From a checkpoint of a small mixture-of-experts model trained on Wikipedia: width 192, a sigmoid router.
Below are experts of layer 8 (counted from 0) of a mixture-of-experts language model. Rows are named router (the router's row for the expert), down (a neuron's output weights, with its number) and show model dimensions 0-191. Each number is 50 + 10 x the weight over its row's rms, rounded and kept within 0 to 99.
After each expert's rows: a language model's description of what the expert responds to. This comes from a sample of Wikipedia text that the model never trained on.

# expert 28
router:52 67 56 48 52 49 45 43 62 39 51 63 53 48 77 43 50 44 43 46 47 60 50 63 61 54 69 59 45 62 58 41 49 49 51 48 74 47 59 57 69 35 52 51 44 56 52 59 53 45 62 33 37 55 40 48 51 52 47 36 52 41 44 41 57 38 58 71 53 64 47 55 51 65 60 64 47 35 47 43 70 41 62 39 43 61 62 38 40 60 42 48 59 51 69 31 48 34 45 35 49 62 55 63 41 57 43 51 57 50 38 53 61 60 67 53 42 45 57 55 62 48 48 35 43 30 42 46 30 50 48 61 50 29 43 48 58 53 56 48 36 45 53 50 49 54 60 54 41 40 59 32 59 56 72 49 63 37 75 52 64 41 52 57 52 45 47 50 65 49 42 39 47 31 53 54 52 69 57 55 52 47 35 50 49 38 49 77 39 37 49 55
down0:57 40 54 54 65 53 75 67 48 46 40 66 43 62 56 56 45 47 54 55 49 51 55 41 56 48 60 48 42 53 58 47 44 33 38 46 37 45 66 62 44 31 57 47 39 50 53 60 49 49 62 39 63 50 49 40 30 46 53 43 42 49 52 55 59 41 56 37 44 48 61 54 20 49 72 43 50 29 29 48 43 50 55 42 61 42 57 54 55 75 30 49 37 47 55 46 55 46 52 53 57 48 50 45 53 40 58 61 51 41 65 43 32 55 48 69 44 45 24 61 62 58 61 38 51 36 49 39 53 49 41 37 41 61 69 43 33 32 69 62 63 32 47 45 60 23 54 54 54 45 47 51 53 39 51 57 43 45 67 50 50 57 51 33 52 49 44 47 67 27 50 45 46 54 59 42 45 41 57 67 61 51 48 61 47 53 54 51 45 52 57 64
down1:59 44 42 66 55 58 25 33 45 49 66 43 52 52 37 36 41 41 54 63 50 62 34 64 28 46 56 37 37 48 43 54 56 38 48 40 40 44 60 61 46 65 70 60 62 56 48 49 61 59 61 45 51 57 60 48 50 34 53 49 53 40 45 40 54 48 33 47 58 59 49 55 51 60 43 34 40 52 28 64 48 53 50 59 65 32 55 35 49 50 41 45 56 57 48 48 74 42 69 64 30 38 32 56 48 36 34 40 59 47 60 44 51 61 38 47 35 52 41 52 42 37 43 56 46 53 37 33 52 53 44 49 49 57 54 50 60 46 55 61 63 37 68 58 45 44 70 62 36 32 44 41 47 50 48 53 55 32 53 43 62 65 29 46 42 43 53 60 55 44 37 46 50 60 52 38 57 71 31 52 58 42 47 43 38 55 40 49 51 45 52 52
What it handles: Separators in lists, credits

# expert 41
router:47 65 37 45 46 45 59 41 68 22 49 47 42 60 54 42 51 49 41 35 53 39 55 56 47 73 54 53 47 57 64 64 47 37 40 51 47 50 45 36 54 52 49 43 58 45 35 63 54 62 34 42 48 53 32 74 65 57 60 49 33 37 41 44 36 43 47 54 47 50 46 72 62 56 67 64 32 42 51 44 62 43 52 40 51 34 41 57 37 55 55 58 42 30 68 61 62 40 54 77 63 48 46 49 31 43 49 47 65 67 45 56 40 50 56 38 59 40 39 41 59 46 43 52 46 47 39 47 39 56 46 59 46 66 42 44 56 53 62 72 44 65 51 45 39 49 48 45 51 44 40 35 53 53 62 55 68 34 55 47 71 47 56 35 51 49 56 41 63 57 47 41 46 55 59 41 60 48 52 45 45 55 35 50 51 51 55 58 74 50 58 59
down0:56 51 55 53 44 63 47 30 52 55 44 49 53 42 43 47 48 34 49 45 62 39 50 50 66 53 55 36 37 55 51 47 63 52 50 57 52 38 42 52 48 53 48 53 62 65 35 37 67 51 57 38 36 59 66 61 34 48 48 35 60 41 44 55 57 19 54 56 74 43 53 40 55 39 53 39 54 43 51 36 55 59 35 60 49 43 49 65 34 52 38 65 41 51 43 46 67 58 23 56 50 50 57 43 55 53 39 35 42 69 50 55 36 35 56 49 58 33 54 64 40 39 44 46 43 53 45 59 36 56 69 61 47 58 24 51 63 58 34 41 38 64 70 55 52 45 28 55 47 43 31 42 55 42 41 57 61 56 39 49 55 46 39 41 43 44 58 42 40 56 37 43 48 36 57 50 47 54 47 56 58 42 48 41 57 66 59 60 55 68 59 51
down1:48 35 19 51 43 67 47 67 44 37 50 54 58 52 60 41 61 44 41 49 60 47 48 46 39 46 43 48 66 34 52 51 53 74 36 53 62 46 38 42 82 52 50 42 68 60 52 62 42 54 43 57 44 47 50 51 54 44 33 33 59 51 46 54 46 62 52 57 59 44 42 60 46 45 66 43 40 44 49 46 52 46 57 75 67 49 50 48 41 48 40 54 55 42 47 41 50 60 63 52 51 59 51 61 43 66 38 42 55 66 53 56 36 50 48 48 48 40 41 34 40 41 50 57 47 60 53 27 43 41 61 54 61 51 43 44 40 48 61 30 64 51 43 41 48 57 47 56 49 35 48 46 38 39 65 65 54 48 70 35 66 33 67 49 54 39 52 42 36 56 45 51 40 54 30 62 41 41 45 42 72 55 44 53 63 42 45 49 64 71 39 59
What it handles: Sentence subjects

# expert 42
router:35 68 37 60 48 37 45 33 59 38 53 47 37 57 51 43 44 33 48 32 66 52 50 63 52 72 47 53 41 63 54 73 54 49 56 29 48 53 39 32 66 40 44 58 57 51 45 68 47 35 52 39 77 59 38 53 54 56 53 50 38 52 47 54 38 62 54 55 44 47 61 48 61 68 62 59 42 52 49 41 56 60 59 37 47 34 60 42 41 37 56 50 59 52 57 40 54 61 50 57 47 54 69 49 40 53 52 57 59 66 31 75 54 51 66 52 48 47 55 47 48 47 63 63 50 35 34 54 55 50 42 56 42 57 50 41 31 46 44 63 40 52 61 55 49 69 51 46 33 38 52 49 53 56 58 55 65 29 42 51 69 49 55 46 66 41 61 48 55 50 52 64 40 38 52 37 53 46 46 35 56 46 49 41 47 26 54 57 41 41 61 60
down0:54 41 43 42 63 47 63 45 41 60 44 58 50 46 52 53 48 65 51 41 48 34 67 46 48 51 50 46 49 51 59 40 67 38 37 50 40 55 66 71 53 45 49 45 54 64 74 46 56 59 49 43 29 76 56 52 44 39 47 65 59 47 53 55 39 28 57 55 50 49 66 47 57 61 54 40 42 61 59 56 37 56 49 55 67 62 51 42 56 43 63 48 43 54 51 48 43 46 46 46 61 56 48 43 54 41 50 44 51 58 46 49 46 63 64 37 49 35 58 59 53 59 60 39 50 53 71 65 48 40 33 51 60 31 46 43 62 46 64 51 53 64 44 44 57 55 68 34 57 66 64 41 39 32 43 52 71 43 40 51 64 59 69 45 66 79 43 48 47 49 57 57 47 50 57 67 49 53 31 66 62 43 60 55 49 34 56 68 62 37 53 44
down1:57 45 39 45 45 70 55 54 38 69 38 47 68 52 52 49 42 47 59 45 61 50 48 55 43 51 64 36 61 40 39 58 50 42 57 49 45 54 61 43 71 56 48 48 57 41 39 53 34 62 56 73 48 32 70 50 52 50 47 59 55 46 56 23 51 52 36 61 47 58 60 62 37 36 38 46 58 64 50 45 44 35 70 41 49 50 64 64 38 55 60 47 53 59 33 56 64 36 27 49 58 62 44 46 52 44 48 43 47 50 62 37 40 45 46 51 38 40 37 48 46 64 56 57 75 59 46 42 41 62 46 40 47 37 49 36 37 36 67 52 51 44 62 46 52 49 55 43 52 33 29 42 26 53 50 56 41 41 42 54 57 63 35 56 62 61 40 39 65 44 65 59 52 50 51 73 59 56 55 51 47 46 56 50 53 32 43 46 61 50 47 46
What it handles: Quotes and conversational words

# expert 33
router:53 44 44 54 54 50 41 35 54 44 71 54 57 49 65 36 36 56 55 53 56 57 41 57 66 49 41 56 53 67 60 54 50 42 60 29 60 64 36 55 63 47 52 62 49 50 50 54 41 35 46 44 59 40 60 49 47 49 33 43 53 22 56 55 47 33 52 59 47 55 45 53 58 67 55 44 46 47 54 64 67 38 55 43 36 46 48 48 45 61 66 75 50 47 38 40 69 43 36 73 55 57 33 55 55 42 40 46 62 65 42 56 46 47 63 37 65 51 15 53 52 49 43 54 52 45 45 51 43 45 45 70 51 46 29 42 40 55 58 64 44 60 61 45 39 57 50 59 43 37 39 35 53 53 66 54 61 33 46 48 57 46 47 49 60 33 46 60 63 50 37 74 40 40 43 58 52 55 61 53 47 44 41 42 53 45 60 63 58 40 62 44
down0:50 69 38 62 78 66 58 48 62 46 31 66 43 48 53 57 41 57 56 43 60 34 42 49 51 55 79 52 25 42 36 47 55 63 52 55 55 60 65 52 55 37 62 44 49 53 52 64 41 49 45 55 51 47 51 57 63 22 45 43 37 57 28 54 55 56 54 41 61 48 42 50 45 39 42 46 51 52 41 62 44 55 38 41 47 54 35 67 56 63 47 54 38 31 40 40 50 40 52 37 36 40 43 50 44 38 44 42 48 56 51 70 53 46 57 39 51 32 66 49 41 43 36 52 38 45 28 57 62 68 53 43 61 52 57 50 57 69 46 63 40 64 48 38 45 62 51 38 66 41 41 46 47 45 45 41 49 54 50 54 54 43 68 53 48 48 42 34 51 55 46 52 41 42 67 61 41 59 50 51 52 52 62 30 55 50 32 46 45 46 39 47
down1:60 54 36 53 49 52 65 47 53 45 44 72 46 52 50 59 57 46 47 40 62 58 47 51 75 53 48 51 54 51 42 65 64 40 56 55 63 63 43 51 53 35 50 57 59 42 57 66 68 43 49 49 64 60 66 59 70 53 52 43 53 49 48 39 42 44 52 52 50 44 48 59 46 33 45 57 51 32 60 50 74 59 54 63 48 48 28 38 48 29 36 53 46 51 55 52 50 45 67 62 51 50 36 21 41 31 47 34 50 46 70 38 33 50 44 48 47 51 58 53 47 25 57 59 61 57 61 42 58 36 49 55 40 48 50 77 62 49 38 54 40 74 41 52 68 40 49 61 46 57 50 53 52 31 44 54 60 63 51 54 58 32 55 63 64 68 48 56 45 64 56 49 39 39 65 52 47 51 58 55 51 49 42 52 51 38 49 55 64 48 37 48
What it handles: Capitalized name openings

# expert 62
router:53 41 51 61 59 40 29 32 45 37 57 54 62 62 53 59 52 36 54 44 51 55 62 59 49 59 66 51 45 59 66 56 47 46 42 48 53 35 48 33 41 43 49 48 28 35 36 47 54 44 38 61 59 51 42 70 55 53 52 42 45 33 28 37 42 41 48 43 44 56 76 59 52 43 65 58 46 51 47 49 67 50 55 41 45 36 52 46 38 36 63 68 41 73 48 57 63 51 43 44 48 54 54 56 50 38 51 37 56 72 42 57 63 53 48 56 51 49 43 42 37 44 67 51 48 55 45 56 46 45 55 56 48 67 34 45 43 62 46 42 51 55 49 36 42 57 51 57 35 38 46 52 27 50 49 31 54 33 46 41 72 40 38 38 53 33 60 54 45 50 61 42 38 43 47 54 40 36 46 47 30 50 30 43 69 47 41 45 55 31 56 50
down0:53 50 54 51 22 74 38 38 54 47 42 45 53 43 48 58 47 45 51 32 51 55 48 68 52 52 45 44 61 47 45 71 33 54 56 30 61 37 67 56 45 51 52 49 53 41 35 50 55 55 38 48 63 68 58 50 21 36 41 47 30 46 59 50 62 48 50 55 50 40 57 49 43 54 42 63 39 65 43 55 40 53 55 62 65 61 27 53 53 51 50 59 46 72 47 53 58 46 46 44 52 46 51 40 57 56 55 57 32 62 50 42 53 61 42 38 52 41 29 36 36 52 42 53 48 35 56 54 51 56 42 50 43 42 72 42 18 57 46 52 45 48 43 48 48 44 67 46 44 39 39 44 72 49 58 51 47 51 49 37 52 63 44 45 45 30 50 53 45 44 53 23 50 56 44 55 54 27 57 39 53 54 40 38 59 56 44 38 50 60 35 53
down1:51 57 62 53 36 52 52 49 55 51 27 73 50 44 52 48 70 63 55 44 33 42 50 57 42 39 42 64 56 67 55 42 60 39 53 46 59 17 47 46 66 58 48 52 45 67 41 52 37 51 28 57 51 40 42 58 47 40 54 58 38 51 42 60 67 48 50 50 53 49 39 52 39 42 56 51 47 61 54 60 53 66 31 34 40 42 45 41 50 55 46 53 64 31 45 64 57 53 48 51 46 53 55 58 47 52 47 53 70 62 44 43 38 31 47 43 60 46 48 69 45 46 53 29 51 45 47 41 25 52 60 59 40 55 45 69 45 45 49 63 58 32 35 62 35 65 57 54 45 31 54 49 52 59 38 55 76 60 65 51 58 68 38 63 35 48 45 43 52 48 56 35 56 45 51 58 54 54 54 51 45 64 55 54 47 47 48 48 58 48 70 66
What it handles: Quantities and counts

# expert 0
router:46 62 41 56 46 40 43 39 61 46 58 52 43 56 70 58 59 30 49 42 55 76 44 52 54 61 40 68 14 65 49 59 51 42 41 51 49 55 42 42 57 32 61 58 55 44 44 43 58 51 53 56 52 41 41 47 54 54 44 57 53 47 52 38 41 32 52 54 38 46 61 63 71 61 68 47 44 35 48 63 55 57 42 46 39 54 45 53 42 46 55 43 58 54 57 62 63 64 32 47 62 46 36 43 53 39 36 68 67 59 46 54 55 41 60 49 40 40 38 55 60 33 41 44 43 40 32 44 47 53 54 60 40 43 38 43 43 54 61 64 40 52 51 53 47 60 47 53 38 44 43 57 40 47 67 65 59 59 48 38 43 43 49 49 65 59 56 50 64 62 51 33 50 38 62 45 37 47 65 52 39 51 42 52 49 54 28 76 66 41 66 37
down0:55 50 60 54 57 50 52 45 49 41 34 45 28 48 51 45 47 56 61 52 60 37 43 74 46 55 56 71 47 48 65 54 45 73 63 42 27 26 46 61 42 59 43 35 49 46 65 45 41 48 41 45 37 45 52 47 56 40 43 50 64 39 52 43 54 52 38 57 34 38 51 35 46 39 47 49 63 75 56 42 62 74 45 29 50 50 35 40 51 70 52 49 40 51 47 51 55 42 48 54 49 33 54 50 65 45 62 50 42 50 58 63 39 61 39 69 65 60 61 12 56 37 49 59 30 53 54 57 56 47 50 60 52 40 50 53 45 56 36 39 40 49 41 67 59 36 63 45 63 49 43 52 42 65 41 62 48 45 54 59 52 49 48 55 43 55 34 43 52 61 48 45 46 35 44 56 39 57 45 61 46 38 48 45 64 46 59 62 52 52 48 51
down1:50 63 47 51 41 33 56 60 37 48 48 68 43 34 47 61 29 49 43 37 42 58 44 36 39 52 60 28 60 64 48 43 52 59 70 46 57 48 57 52 28 56 45 54 48 39 31 32 44 52 43 49 35 49 52 55 48 52 60 48 53 46 49 48 54 55 58 61 50 37 75 72 48 54 53 53 55 69 45 53 55 58 50 40 50 51 54 56 39 48 69 51 72 50 41 42 41 31 54 38 55 67 63 41 43 56 59 41 59 53 53 60 49 46 31 37 59 41 36 57 52 41 54 59 44 55 52 65 50 38 46 49 69 40 54 31 62 43 31 61 33 53 45 39 56 60 44 55 38 54 48 58 39 36 60 48 46 58 38 47 49 42 44 62 44 48 56 37 36 68 44 47 51 52 41 46 68 45 46 44 47 40 68 63 46 66 56 41 57 29 30 40
What it handles: Table separators, month names

# expert 52
router:46 53 42 35 71 55 36 46 41 28 54 48 51 61 60 55 30 44 50 56 36 59 49 55 65 59 80 65 44 50 55 57 52 55 56 39 45 59 50 40 53 33 52 54 45 41 44 57 39 43 53 52 50 38 46 54 59 50 56 41 37 29 46 38 36 39 56 46 37 51 51 48 48 52 46 56 45 45 63 53 40 43 56 26 43 40 42 56 35 44 40 61 67 64 43 46 51 39 54 62 49 53 49 67 33 35 58 55 60 54 32 67 59 53 61 59 43 41 53 60 53 49 39 55 48 36 36 51 45 52 46 64 39 55 50 49 57 53 45 47 40 34 59 40 50 55 40 48 54 45 56 39 45 68 45 49 62 33 40 38 74 24 38 43 55 50 67 39 50 40 46 50 46 37 34 33 32 41 46 51 35 35 44 59 61 59 52 67 51 43 59 58
down0:36 41 42 55 31 50 67 53 36 40 41 36 74 55 37 54 55 44 25 45 51 57 51 36 60 48 51 33 41 55 45 51 74 51 58 42 53 42 53 42 60 57 46 41 46 41 58 71 54 56 66 51 56 51 45 50 65 45 48 48 25 62 60 40 44 68 29 41 48 54 60 35 49 44 46 52 64 48 52 57 56 33 61 53 37 51 58 48 57 40 50 58 58 39 52 56 58 43 61 41 55 60 41 45 45 52 29 44 70 46 57 58 61 47 75 55 50 55 52 38 52 60 60 45 62 61 49 58 40 52 46 38 43 55 41 66 56 34 47 56 22 55 41 37 38 62 51 58 61 34 48 46 34 52 54 61 49 41 57 32 45 67 59 56 54 44 45 56 61 55 59 61 52 43 47 48 51 43 59 35 52 65 50 47 57 57 40 56 47 46 76 57
down1:47 29 43 65 63 63 43 58 60 50 48 64 59 65 42 46 50 36 38 65 62 41 49 62 45 39 56 54 54 56 64 39 52 58 44 45 56 46 42 64 40 40 70 63 54 59 54 45 67 55 53 37 39 66 42 65 55 56 45 49 51 52 43 58 34 55 59 42 40 53 49 66 40 54 39 52 51 39 38 35 35 59 42 45 70 41 51 50 60 33 50 52 43 65 52 39 59 43 56 38 53 49 45 48 63 63 46 42 56 49 57 33 54 62 56 42 32 49 43 64 38 49 41 50 70 54 67 59 40 55 43 45 47 67 62 35 52 52 45 56 62 64 65 65 59 59 40 42 62 52 54 54 41 50 62 57 67 50 64 46 52 50 43 28 54 67 55 67 56 66 50 45 41 56 31 36 38 57 56 56 35 64 47 63 68 60 60 40 52 39 58 63
What it handles: Year digits

# expert 26
router:57 53 33 56 54 41 48 28 59 47 61 59 60 63 56 50 35 39 39 43 50 63 48 65 62 60 44 57 53 52 66 60 64 34 47 45 54 37 48 62 51 40 55 45 40 57 45 50 45 57 44 48 49 47 38 60 71 44 52 48 44 38 42 35 43 48 52 48 60 46 54 51 66 61 67 48 51 55 63 57 50 45 74 46 36 43 62 38 42 37 53 61 49 35 49 54 62 51 36 71 43 60 48 54 48 45 51 46 60 47 45 76 56 44 62 58 53 49 36 37 43 44 56 58 64 37 59 55 29 28 47 57 33 34 43 29 26 52 39 47 45 64 55 33 40 43 61 54 42 55 41 43 36 55 55 43 72 42 48 49 54 49 38 49 64 38 52 64 49 46 75 60 41 42 39 53 50 58 52 73 50 41 51 44 53 53 47 64 63 45 65 48
down0:71 52 39 48 61 62 42 40 39 57 60 59 53 58 54 55 62 49 47 52 63 58 27 52 42 52 59 76 48 53 40 56 68 51 46 49 56 45 37 63 57 44 52 22 41 67 50 41 22 48 52 41 22 55 45 53 43 41 47 65 55 63 69 58 71 44 47 51 54 62 50 70 49 47 43 55 67 40 49 61 58 50 35 52 45 65 41 58 40 70 60 53 46 73 46 69 52 51 32 50 45 66 39 63 64 57 66 32 38 47 49 54 45 41 39 49 55 43 29 50 47 52 57 62 57 51 38 50 53 73 49 51 40 46 45 43 54 42 32 40 41 63 36 52 50 36 57 51 38 53 56 44 52 45 45 48 45 59 52 52 53 59 61 62 46 59 36 42 45 52 48 55 56 50 39 65 62 56 43 54 52 47 56 50 58 46 53 47 58 59 59 48
down1:37 62 47 51 57 50 69 45 36 47 54 43 53 61 36 52 52 44 49 38 54 55 54 53 48 41 47 49 42 52 60 50 56 33 71 44 58 35 53 54 62 47 42 44 56 66 72 43 25 53 46 38 62 78 43 43 32 43 49 51 41 33 51 34 65 55 45 47 56 62 48 45 41 55 56 46 48 58 42 51 30 34 51 35 46 60 44 60 54 51 47 68 40 54 64 54 58 46 49 62 25 52 58 48 64 54 39 48 47 43 64 59 56 48 49 36 55 41 44 48 61 52 65 35 30 44 62 48 42 47 64 56 44 45 43 39 56 47 54 41 52 69 52 54 52 43 58 47 31 53 57 51 68 36 63 57 62 42 45 38 67 74 67 53 58 35 57 49 58 35 52 41 32 45 43 52 63 47 41 68 68 52 62 51 55 47 41 52 52 64 58 52
What it handles: Name-initial syllables

# expert 34
router:42 72 52 55 49 37 29 25 73 34 45 47 42 74 63 54 37 34 55 31 66 48 48 54 51 41 46 66 51 71 48 69 47 44 39 35 48 46 42 40 54 41 64 67 43 46 41 53 32 45 55 54 62 40 36 70 59 50 47 49 52 46 33 53 35 47 54 40 62 45 56 44 71 51 47 48 52 48 66 53 51 52 53 54 47 30 52 43 42 35 59 68 43 45 41 61 49 64 38 57 62 51 49 52 47 39 34 34 53 54 31 60 65 53 59 52 51 49 42 50 53 49 42 58 44 36 30 46 48 44 56 74 38 53 43 52 49 58 28 55 39 48 45 46 35 67 48 51 48 49 63 52 43 54 60 53 56 50 60 54 55 45 42 48 55 48 47 44 52 53 56 50 52 36 52 52 44 45 49 48 45 48 25 25 53 54 47 55 56 39 58 65
down0:42 55 63 67 55 34 42 55 40 47 64 46 68 56 58 47 46 44 31 65 57 44 54 47 46 45 44 40 55 52 50 62 52 40 58 41 39 22 40 46 58 40 39 26 57 37 65 38 63 69 59 54 56 51 61 29 47 49 53 45 37 32 57 49 49 39 56 30 44 67 49 48 60 48 61 24 33 43 60 53 63 41 46 52 53 69 57 48 39 61 45 55 63 48 49 49 57 49 46 64 40 64 49 58 72 53 51 45 38 50 38 53 59 47 41 53 73 52 56 45 54 49 55 56 46 73 47 53 50 65 51 62 48 53 41 23 51 37 44 52 34 41 48 49 47 44 54 40 34 42 47 66 42 64 45 58 39 64 42 47 60 50 62 53 44 37 48 46 64 45 42 56 37 56 43 34 45 50 37 44 71 43 55 51 48 46 69 51 48 51 45 51
down1:51 32 46 43 26 56 36 40 41 37 30 55 55 59 51 44 58 46 40 47 57 48 37 57 55 49 56 28 36 45 41 67 41 65 47 50 49 29 48 58 40 60 66 56 50 65 40 47 45 51 65 52 62 35 34 60 49 42 52 61 57 59 52 55 61 55 45 38 40 68 55 45 51 47 35 60 54 54 52 58 34 35 46 79 66 51 29 70 44 34 59 54 42 37 59 73 46 46 52 40 52 47 68 44 55 40 60 26 50 49 42 54 57 41 34 49 40 48 33 42 51 63 54 62 47 47 43 51 48 47 40 36 45 48 56 48 46 53 37 56 61 33 46 54 47 59 54 44 57 44 46 52 52 48 51 52 52 32 38 57 59 59 49 69 56 43 45 39 46 61 50 41 49 38 45 55 68 36 31 57 54 49 36 43 57 59 51 47 59 60 68 41
What it handles: Content nouns ending phrases

# expert 10
router:59 54 48 34 51 32 21 41 68 43 69 60 37 52 65 53 52 41 38 40 53 49 60 52 54 59 44 59 44 58 47 55 56 38 37 56 40 47 55 34 50 46 65 57 54 48 40 54 44 50 37 27 59 40 44 59 55 63 46 40 64 24 49 34 33 56 51 76 57 44 64 59 58 43 63 54 49 49 58 60 56 52 62 49 48 41 41 56 52 53 49 75 43 43 54 56 50 54 44 61 55 41 39 61 52 43 37 39 69 64 43 57 55 58 53 50 63 56 37 62 54 23 41 40 45 43 28 53 47 46 53 54 34 56 50 48 44 65 49 51 54 59 48 49 44 54 53 48 34 52 51 39 61 54 61 53 44 33 49 40 65 20 47 51 48 38 56 51 50 54 55 43 49 33 50 48 40 51 49 52 50 53 23 47 73 50 48 52 55 38 42 48
down0:55 60 41 46 32 40 36 44 54 36 36 38 51 61 54 55 50 63 38 50 66 54 59 46 53 32 29 40 45 52 59 38 45 63 43 47 40 65 48 68 62 47 55 36 46 61 23 40 66 52 42 50 58 80 60 54 37 51 38 51 53 40 52 54 59 30 39 40 50 47 62 51 43 50 48 55 56 55 53 55 49 51 72 69 60 63 58 51 51 40 51 58 44 41 44 45 32 54 56 41 44 43 40 50 46 50 58 36 31 52 37 61 71 45 41 47 55 67 50 45 52 43 56 58 67 45 49 58 22 38 35 64 44 61 33 64 39 52 49 54 51 51 43 49 40 48 54 58 61 38 44 54 60 34 52 38 43 40 50 58 43 48 43 59 48 42 50 52 48 55 44 45 40 37 62 50 53 50 61 37 66 54 71 59 58 58 71 48 40 60 45 53
down1:53 65 54 56 48 56 53 53 58 49 56 54 57 49 42 50 45 51 51 61 75 50 58 44 50 54 47 55 63 64 36 63 40 52 64 50 52 55 67 54 61 63 58 49 48 45 60 41 45 50 52 72 49 27 54 48 61 31 51 51 53 35 43 68 61 49 30 49 36 64 35 62 42 39 64 57 54 26 31 62 55 50 47 44 41 50 54 62 48 49 47 33 60 37 41 47 42 37 55 55 54 44 57 25 61 66 52 64 57 54 46 55 54 49 51 47 53 43 47 54 55 58 39 48 54 45 59 43 47 60 25 49 62 44 34 50 59 62 58 33 59 53 46 33 40 58 51 45 50 69 38 42 52 50 66 66 53 61 45 35 51 70 69 55 45 62 49 45 54 46 52 56 58 47 49 31 33 41 55 56 62 36 40 54 46 58 66 35 36 70 42 35
What it handles: Digits in measurements

# expert 30
router:43 56 45 57 41 49 44 50 70 44 59 66 38 52 50 52 41 50 34 39 61 51 47 49 46 58 63 67 60 53 67 54 50 57 39 39 59 51 37 60 46 38 51 55 37 59 34 49 42 36 50 38 53 54 33 46 57 48 50 54 44 51 48 42 52 47 58 58 59 52 65 44 67 60 67 62 36 42 46 61 64 58 63 38 46 37 59 42 45 45 55 60 61 50 61 40 54 45 52 52 48 58 53 52 34 40 42 58 60 65 50 58 39 43 77 52 48 61 46 48 59 50 41 46 31 43 45 43 49 25 55 64 47 58 26 58 42 48 57 45 54 52 56 37 46 69 69 60 56 38 55 45 65 64 46 50 71 39 36 39 48 45 56 46 50 49 62 26 51 73 46 53 37 43 50 58 42 47 61 55 40 50 42 62 51 31 34 72 58 35 66 33
down0:38 47 42 57 56 33 43 59 62 73 58 43 46 55 42 57 43 54 41 50 50 41 58 47 57 65 48 61 42 53 54 42 41 76 36 44 36 48 55 52 37 38 44 65 62 51 49 36 64 44 58 47 51 61 60 56 64 32 35 51 48 41 43 46 57 47 29 42 44 53 66 48 50 55 66 51 48 47 46 62 61 47 57 51 51 70 53 66 59 54 44 53 47 34 43 38 60 50 60 44 37 53 42 32 41 38 42 40 44 24 62 30 62 49 47 51 40 53 53 70 62 49 53 56 40 59 70 38 51 39 44 65 49 25 46 54 57 62 34 42 45 49 59 46 65 54 49 63 54 52 39 36 55 63 62 47 36 30 59 53 64 57 39 72 54 44 73 48 52 50 44 50 60 45 49 52 53 58 35 34 36 51 46 55 68 51 49 43 49 47 58 46
down1:44 63 53 53 55 41 63 53 48 54 44 51 49 42 39 37 53 58 37 43 41 58 52 36 55 52 45 49 63 26 49 24 39 48 46 62 59 51 46 48 41 56 51 61 63 38 45 49 71 63 56 77 49 50 58 67 38 57 42 31 57 40 44 56 52 43 35 59 68 63 45 60 41 61 39 45 54 43 33 47 63 68 51 64 59 59 52 50 60 46 45 39 39 63 51 46 39 59 43 65 49 70 48 45 44 44 53 51 38 60 57 51 58 29 45 57 52 62 44 47 50 50 42 56 50 60 43 45 65 52 46 54 48 42 53 55 67 61 52 64 57 36 54 56 66 51 40 62 53 60 62 46 51 61 62 43 58 52 54 53 58 86 47 55 47 49 46 22 39 42 50 36 48 61 59 41 51 48 52 37 39 53 44 52 31 69 59 58 40 61 73 42
What it handles: Table cells after names

# expert 39
router:63 63 28 51 58 31 38 49 54 37 52 61 42 62 59 38 33 41 43 50 57 64 51 60 57 54 46 58 50 60 57 59 54 46 31 44 46 46 55 53 65 35 44 56 55 46 44 65 49 52 41 43 46 37 26 42 54 67 53 41 60 43 51 54 46 39 59 51 49 66 44 64 55 50 68 54 54 48 51 51 63 27 51 45 34 47 54 34 42 57 59 71 69 49 48 47 59 38 42 58 51 37 43 60 46 59 56 56 62 49 37 68 65 55 73 55 62 48 35 57 48 52 54 45 34 45 44 41 14 57 52 46 55 41 40 36 54 58 47 47 55 70 62 45 44 62 54 48 50 50 56 33 33 49 51 40 55 52 57 47 45 44 36 55 62 35 42 45 46 51 38 36 39 38 38 40 49 53 64 54 61 52 42 35 50 49 40 72 46 44 49 33
down0:45 69 62 66 45 50 46 34 56 59 57 45 49 49 49 44 45 45 44 48 67 53 52 63 33 56 65 48 56 48 51 41 31 52 43 46 53 28 62 62 58 40 35 45 68 43 52 48 42 39 48 55 24 35 52 53 33 55 63 59 46 47 45 37 61 45 49 43 46 35 49 48 47 44 45 50 41 54 41 67 62 58 44 67 47 43 52 47 58 55 52 70 56 44 51 65 50 55 59 37 56 35 53 64 42 43 60 35 59 59 64 54 55 51 36 55 57 63 50 53 68 73 46 42 49 42 66 49 44 55 63 39 44 53 61 41 36 53 67 66 48 44 46 51 59 65 47 48 62 54 54 42 42 49 68 52 54 53 33 55 41 55 45 67 59 56 43 50 50 61 42 61 43 45 80 70 43 47 48 39 41 42 64 70 45 29 59 47 49 26 40 50
down1:55 59 52 61 61 57 63 54 48 60 49 52 42 35 54 41 49 63 38 54 58 54 55 64 44 50 61 38 36 42 29 60 44 66 50 43 43 54 56 74 45 58 43 46 57 43 46 50 44 43 48 50 46 51 30 65 50 54 46 37 57 46 48 40 50 61 71 51 40 31 44 55 75 40 65 41 63 30 54 36 52 58 57 58 70 48 52 41 58 62 42 47 50 40 61 49 50 66 49 41 35 41 55 51 55 56 48 41 53 59 43 49 51 36 48 52 63 47 52 62 47 62 47 78 55 81 43 43 53 40 51 41 63 75 59 59 58 53 55 48 62 46 61 59 51 54 41 48 70 58 41 66 48 55 54 42 53 58 53 45 46 63 36 63 60 76 41 73 65 56 55 37 57 58 56 42 42 35 37 34 54 45 53 51 54 55 39 55 55 54 52 46
What it handles: Foreign name pieces